Below are experts of layer 5 (counted from 0) of a mixture-of-experts language model. Rows are named up (a neuron's input weights, with its number), down (a neuron's output weights, with its number) and show model dimensions 0-127. Each number is 128 + 24 x the weight over its row's rms, rounded and kept within 0 to 255. Numbers have three digits each.
Before each expert's rows: "comes before" lists some tokens at least twice as common just after its tokens as in all text. This comes from a sample of Wikipedia text that the model never trained on. Tokens count by the router's weight.

# expert 25
comes before: " |", "–", "|", ".", ";", "th"
up0:084132141164056159118091133135095112130107138163158131132116106136159100165123093144098136120115121142111135110180139141143127112163133126120132172128095092096130163113111135120146129175139064135102107130115132141152103130103164124141164126112163120152127112153084119096125120154103149133130145102093076106123132078117098165121085146119145144137112095108134112087133149129102131114136
down0:138151126091168138166100160167089159170141122139120104112180106154161090131139146114128074091165123111165099147139113145085102140124129060132140096106122140105124122129143141105157113116130142142138099141099117117157139109135133116124180148103132108094114142152128146136149159108114114135132145115174104131130136146133125143142132082129178141087147129124113151100130149149096139105188
up1:176069154115089142119119095151150086149116126128128128116105144168126140113134126110151104155145128115170083131105090113128127088111152165094156168131128080137124095134115123150139118159155134114139119111086154125105114128091102143154112136131121123157109089126106129159126124115120108153061120096135147106124157151107132154134133120115116148161109135163133158116102143147100157184187
down1:107117126059133101180128138140125157213122131111154098108133083119117120122116139154121070121122168128130135114135136121062109156134117028143157112138147140174119130125116140120126130114119137115123149146107115122208140130147158098132125124131136142122135129130127129114126132149154119167125137118117146110122117136113115116143142118122118121131153119067132135150173127160137145149121
up2:145106100128137110130123071139146154162120124149111139152113172105116137102088143134092079133071095148134173074090154122104136102138116096103148116129108124162138154140074088128126144144107121142119107153132093137145118127129107092129160119145099167111129108079121144103090139146123099097134118114156089084125087152145112137128156118105140167111129154129110114112121131125152160166144
down2:133118122143100106077110177114140125087127185132167143139168133128124143164159093158100134142129127136125154114179139116159119147131149164134123131145134129154114133133145148124166089119116134118081125125093152138100153131120104137144147163128104200121133158165116120130151122144129122125155123125076144100159156069143127132104131126138128135126139108169129111216124120112113140148100
up3:125122115132127122091110137147136140087128130127140179117171157100143133093138151154175144161092142095130143140130112121128189139145157132125143169116096118155149167158118138109124124116162128137110151116135110114138099145080107156122112156130100140130110149117133161173157154113118170114169105127081157091149101094124136113123122146101135120091124140099087082086126116120088087153098
down3:143113118164154105118133094115139135101150108115103113197104102147121114099084151136144157151096129138119140113123126128163131075140135148118139116143144156071142091168098104137139135148110095115132131122149119187083113110100106093104121090130107071116147121096141120164122136143118150081180129126137122130121114135150088126112131114111085138146120124155081133146147106084127109120096
up4:146094143106090105152135153161144134119142145126169138052127146073165127138179149126156124125134100088129110121142122137120146131121128164164148145112141188135122093147125112155124152054178128126155094130139101142126143112148128132149114113145122120108124123125136149165114149113159099102104160140094138146135104151135162136144155101119141150105150163149148123132141104130081137166165
down4:158113127045104118180126140145097119200126133110124133170125119112114142107130106169128091111076114127146127102131151144065153125131132056145130135132098102144137110138131162114126148149095097128136150136128101137167134133170174135115131118135161143127150133110142140124120111137134153150146100128120126108142116112130131115137148130100134145155107117067106140118131098166175134155100
up5:088114087073129117085101105125088152117149150094106130180148105176101163107124141155104127136166113096134141107109134137116133134148124122145108085126094161139117144125109121157128148134100097125152121142131121113112088125094110145142109166136093111101132158125163167132153115133107118144078142135118121102121119100138132171141151122149119111121124125130090074138197153147155153092099
down5:114122129139113132152155098118156127133125132133096114156153171130138098180098111093086113112136143129094134117155092123101141149144117130162124117118143135092100188121145118108083148170118143125130122101113134131133136117165110099161113063143116135101117081143087084165147137141158078129127146110129132146126147134118097096138133152133137065074122091121165129117130139134166153139101
up6:109109108121161056132120083166137141097110132094173160123187128101109105097148137183174142134125163130135078103120098117126103103186137178124132097106127160162119139127113128136088109131129143123129125104143097132138110108153149110139124074133156135161153155119125124118107147100118127134107135124133118097150093118110141137128154125126109136147161173127128146138121157167100118095136
down6:155141121062121143203115144137132130222127128117130103129138122141108121131116106131115054116117164148131124145138116127057130144137114038136156118121120107141143135135127111119118137143112150110111126111122129142206116133132175127129142112145142134123118115132124149148119105133141148149133136112134131104115146154129135130132113132115131104145129127074132121132129094188137132158133
up7:105139114166130143137076122138134118108161114127088077137142115149120087148148161117117107135091157131129133101134093117131179161192131118132146095139119136126087110145158119110112149100108080117161160077128121120115071127098123090129151111123091088125142121154142135103122097133151143164139152110129178101128128095145140124123084141160116092116130118128116119129161148102154162104109
down7:133151167136134138161177099091150154144125142126112130122131116132144151138129095089117148118098128092113111182118155181082134124129104123156109140125133143129116125144160101126132118136131126186121137113146105118162117067119101093159134104147127118135128133104118104177150120090100174152135139092132150116072134074129097122135152122130126119100128119106109102063115141141139089082129
up8:132132170120139076142185180136125111115122087118160140114134163179123094153124116163118149148163099146131159129099114144084112104123123102119113113153136112139103130157129117133094099144125134148139149120169104118109119114154125146136128093111083109135090106162145127121116166171146121100100123095126141114116146119100124125098116157129125171109116100101092077077135067142143123142127
down8:081126131117114139142160127103151130126151151127131077141120127124112134124111196110114161107117089119120138111065137125116101108137113129114108157121145161085118101166076091118130101135116135149142203131135165080152132114113129135144084115164118106130121127158143177111161134094109139093112165157138103133111093135169156095150120130109114130136125138138119153134099148143087112147140
up9:124161165148158124164162118072105155146141147142145105161135117124109118079117109136148121169156125115124149144133097155122129169169118170125173145153113101100114109136161137142143140126148119157127099108129160117098131202168153120094115123137092159124116132141109094125144121139127147119048140139110147130149115129099077165114152112123146139138111085147114138120145113141095114135148
down9:073140143102111129157152117109166121150167118140103103119127103144150156147121133146102103124106155131147093124125142113111105137137123103098115127129109151137112121148155129126118097125120113129140153127082098147164069070149190139141170132103125098118149097093099077157113111121133100141095129149170089131160124137109119113146148163140076177107134177104171123134132119134110121132116
up10:080106112098154160125104127109116122173146151129126120125128143112116147111130075119121116130140109154097148075156140148141175111139122099079195137125152127147170138156105129180145128118138095152116103134117143151116107144130133154142156144141146133118172151103097161120121089097093115144114137176131083137129131094185105155137104120131116145141152114103131143115122104081108159108158
down10:139180121128095145141120167121115163135143159114102099111143103143138113156117174085148101104116134076164119111149157095102124140108141104153169078144112158109111150118155128141114110116095104128133127122147116111123108123148107102169127122120130171115106122132085137157137131184172098117123158128102126133126107145163103166161117095154145126090102134129169116136135158144090109069138
up11:085130065148119149101095125129116179134152113136084102156111102181095126161135118110119137116116123122138128103138105129148172131172100085139126086118133156135098124101144096112113132108107105122132154086148120118131120134109116118092125178127110122123150141102147157110118097133120157137096134097127108125140125059131108098151126147133119123127139133140103083180174155128150122080091
down11:131118148159127110164164103108141134162137134129114106153176119131130101130131087147092107162100150115106126190124143122088108164121109113139132145112145133146085141147168121152088141166110144153116125123106123141145140109145134083155104084109117103088160166141110100189139137126141136148136140099134166139115112090111113109170138134152147091095153150146179114104108141147175140119133
up12:098077077110089146115124175154127163113102160140127177096098119121154138161143166120121183108157155138108129152165101127163158137120165129144161125152122144132145119100160137138111136073156117120133131089114119121136155112105103156143141133098124099163150119128132121118131138123159143073139130152139067183138132128104115141127125131137144075120124165144137143123143105133101117118164
down12:130128129051118147203114115144110130222153124108117146150143125121117099137123123123127051117114162116116130124132139139051109131116117035115168128135123113140132138109120135144133126169102128150137130141123098125184139133133168136116131132125160130115111134129134124126135113130160139138138124120125137125137132141128114148138144120129133109133121141076116122131113132189119100118141
up13:096078109153151127133154149134126119152161126147103100160108102106144099172142145124146114106106092122120136117071149147139140130131136111145102140135128110170123099093180128138127099155125211159099152101105118111125124099104125161085135104136079100102105176160116122112138129098108136132190111131121097139116101114111120123130134129121152104113118112123124093102137073138151127115105
down13:139127139126160116153130099116149134135147124162140107163101106106141136108106138153117163121124091067096112095136105155136141158174118123127144085130122137123133106143153086183117124137116164108096106104116115113177162168107127173142155090135130088161128182126139148162098118126124122152140139131168140152134140152089158074107124147092124108149170153115085140121122136147098130138136
up14:099130097097151098128116096149190100139116118100184130142157148116141162179162170150156169104091161126133138179114173123122130127113159140147111096129112167176164104104124130099117128125136124128113156117155141130122123148170097151117118133111115160109127108135138171131146173121149141135142138164093101155175100112129162151141112089131116082115108154126135147119120133129115131141131
down14:107110161076102121212141120115153151178143106145111099132140128088093123119104123154148097121131154127100144156083094124088153152126127084148131107129123118111110074133142125139133115153124098101132151109141139116176085109116166105119111080148129111109142136089144119162137125102107149141156120112094143134132145148134129148122095147121125143098102137108115126129094175176118124115162
up15:168136110095125121152106127157161123130098093137152206090115115133164151111115114115149149095127164119181120092181146136117109144135163159147116138139181090140123060126099142153155104153117134100112123150114128175086125128145154108112123110139147136144097132168112101107128114113134128130114159124105100130161119145141152145134145139116118134135139127146195149126107166150149114117118
down15:129132106036123120195120139129126122230132124134138125126132112132135132129126134125118071116138145137124121120106133133065120122128102021115154139151142113145126141134134125102124134127126134129125127113112105115201145122148199133142156139137156120131112127133139119138122124123135139147126105121134134125113126140115123121112125124114149120136137149068130115134132120170124140154127
up16:122130164148172129112145136117144123141143103115109092186162149132128142119137170131139067138109112137119108109101121118125121132148092152100137105117117169116151091189112137111177123133158078146123133154126115113114153152128102092194131148146145147075156119115111107147098111114137127191121135093088171092144114136142109151123131121148114115136117094151110144160105146115128153131132
down16:110130142171123138106169144089142135120111113113097097087134140104147137114095081115112130129118100164100118133109145146123127117148169126165110145118158079154150200101124128105094136161117119075125174077162121153157118118108126118119125148161110153163104127105157125131130126133130142083153113112159110116089110084089124099102158141097113130105142126141137126111158123129143099086141
up17:124168132120132129099154162161123087093110087120160153095091164105126172095149133110090148112139138113115100109119092146125125157080147126134140128173136113128088093109142143139121124083112156128127133111188153132103167158097113170133140108159112094101126138172118105168134171091136145119137132116129114157131135139138151102138091129109107153124125138173162154123093148151149099129133
down17:118129101102112091142154110115145109178161127140134103145105132122128122135125118105121145100124126100087093074148141092092127123110111091092146120155112132133069095151122135149129139152098119094159136161095116112158165138111141151119132133098170114131103121125135147137128110165145142148118102173150129148110110167118092129139106192121145137175139136100110095164100155178144115169148
up18:127140107101153094111122141122103134149094132162122144120170147113137149135151127079132143121145164127134145126095164134121123127069118128165114111129119126097171129083173109148149144133125137121116157147148153109120145132093195126055117121121131090114109124130158156143143127134143101163129162121133147143107085139078178119133103108145159131118118082139146145152120089144184141151107
down18:120141132113117129160166141113116118164141101111106150157135099136110159127113142154101113099153126112112130142096095134109129130162129111100162105127144085156105133140159146072139181104135138143116137120071112090147128146107160143143134148098138123097109160127124092154130141123061122122133100163152124174133132159180080131090119155145142112110144162121131091099141159167094136156140
up19:155141145137131130150144133100120122139138088106090134118088174160104135122127089152153103147110117118165119140112097144140133089177129107148115155139100068139108080089131135113067115124133138130144143157156128134123116114120106104111122093126099119117097146149099101130103144124110097108170136087142180116138136138100129152114106180141144138131157127099082092066145126140117114111093
down19:112118138102116143163095132090162116168118137147151077163123138098159144096122159109138155133141108105134117118101134115096168145111089088105146143139151205088151095120115092154117095121097128146158162125097097109166163127132123135137094105137165124125113128142137117088152128092112111128106137122166137105106133111129111100131110112138107154123129103108105141108127119161086094169172
up20:128140093106173062129125213129121119135144144147107141123165089077124094199135147120115121123134126130141100158144116137126123090126111113128150132128128141139126129121098139121114129107160139124146150122166129089160130101176137122145143082138135092162123117122128115147087109122157102119132139178088106155116143111119098129121109151169105114119189127095155103136114125123122155115108
down20:152136154083097147180187100150146126194118139133116053118123110147119129101112124136128097124094124082140154170109138133067138102143106086149137111115096143103152142119119113142126093154078133136117134110120073123163143128144164126144118128149141099109111155110130100150143138117126123148127121145142134122125141147130109110152123105136124106133106138083129121068151118161108118165144
up21:075137087137151173177137147148148124142137094145120125149145101149126154082111090168135128127099126118145162167144123143129134133119138089135118151166102086154168134111084112122131140091139088130118149137107115114138145138196120138168166120103096195106136094113138130156117123106095124114150141136150165137125160142143114123126126140163127102121157117121150114132123069095111117129148
down21:104095107139121128152164144146114120124121137126085118129056095099088103158101180096119111118122149103144111108118113087130152099156114117102143129093132155168116110121094086125136120168158138143165152122134078148157128140108139114155110095133120104142149156132118105116176143110153085108155120117111132149147150151108140155153152137128121153098105111112141172166118129151149185123145
up22:117160121094082136128105095124155150161152148097157151146112105157166153149097132114116146084138154149177130148107119163144134159066143153130113119096107149126087140077114118110139148175148116088148172135111142131126140134134107145142114131150123151150132088159110114138157105150153114147097129130164072090166159132142136154152150129151155172134126137148130142133120163137096110147119
down22:134118144050114126206119137146132136228114123133124133131146135129138135134121121116142058127137141139107125097127136128058115119138125022134146117134147102135124130121128129112123145119138136137117148118122111140209135137131182115132112108119143143134131125132134126135121137124134121159112128125145144121143115134122116118124131132149143113140141122073133137133131128176155139144111
up23:128129169129064089128136156128133128145143136165143160108149084113211126172109137153135156142119151134175159124162126180126200096164143133147152119112124131155155118118126115133114073132120131129100145126143123125146118140092083141144157112104114122126145166088110121121138119105098150129154115134099084153114158140115142117128098148122092122114084144127118122153140109108145118131134
down23:171158101095164145153126121113108112170118104120115127115173155103124118119142126129180101106161136130094153135121145120095116103099166066111155109115080129116152126146163138150130145134154124116098147096137117111158133115166162168116115110091167103208109155124127149095105095134156129145136116107154106134165115139121104124135147114127173111121120112116111131159139131125111145174114
up24:118166132138122157120121109123120152115157131153144102172157161135152116126196086106121104145120130106079149065109119127101142130148101103104128147160160098100131094140129109134181107107133115119139145147114104143110158171064120099179145119130140135114150126135116102137134099159150116134135114110115156113090132122126105129106129076097139114121136083179166118134108105098133110132141
down24:117159121150127096126170174119083098128129072109139124118137114162130128154059105129120116105123126146129127173092158167116132104143154110126113129113126117139087141093147120069078136109089126114149139136148135121132119106106128150121156134147135110107137109134089138147124104134112102128118143116149109142093087103121157156152140098089132120144138175145151145129157114156090059094112
up25:097153151142159126116149094110144108142111121124095114143154157133124138166131146107103101131114138117077113106141105106148123115082108107136124108140108119090116093124163148101181148095118114112129119098175131131115120162092161148141137195111140118088181139147149172147108113139114111177152104129111189138114159143157105156120134109126151142106126098143172123148101149127113123160102
down25:104119139156179103103100121116134114080129122116141151113108158138129129116072109168170157164174125157130156105109137115170124134124125167047094153148149122131095140117137110122132165141080079130132172118149153153076109120073117143094173115105127112146116125110155139105132123124133110128130155120138109153119108104167126138125142153115107107127109125149122103132152118116115101106117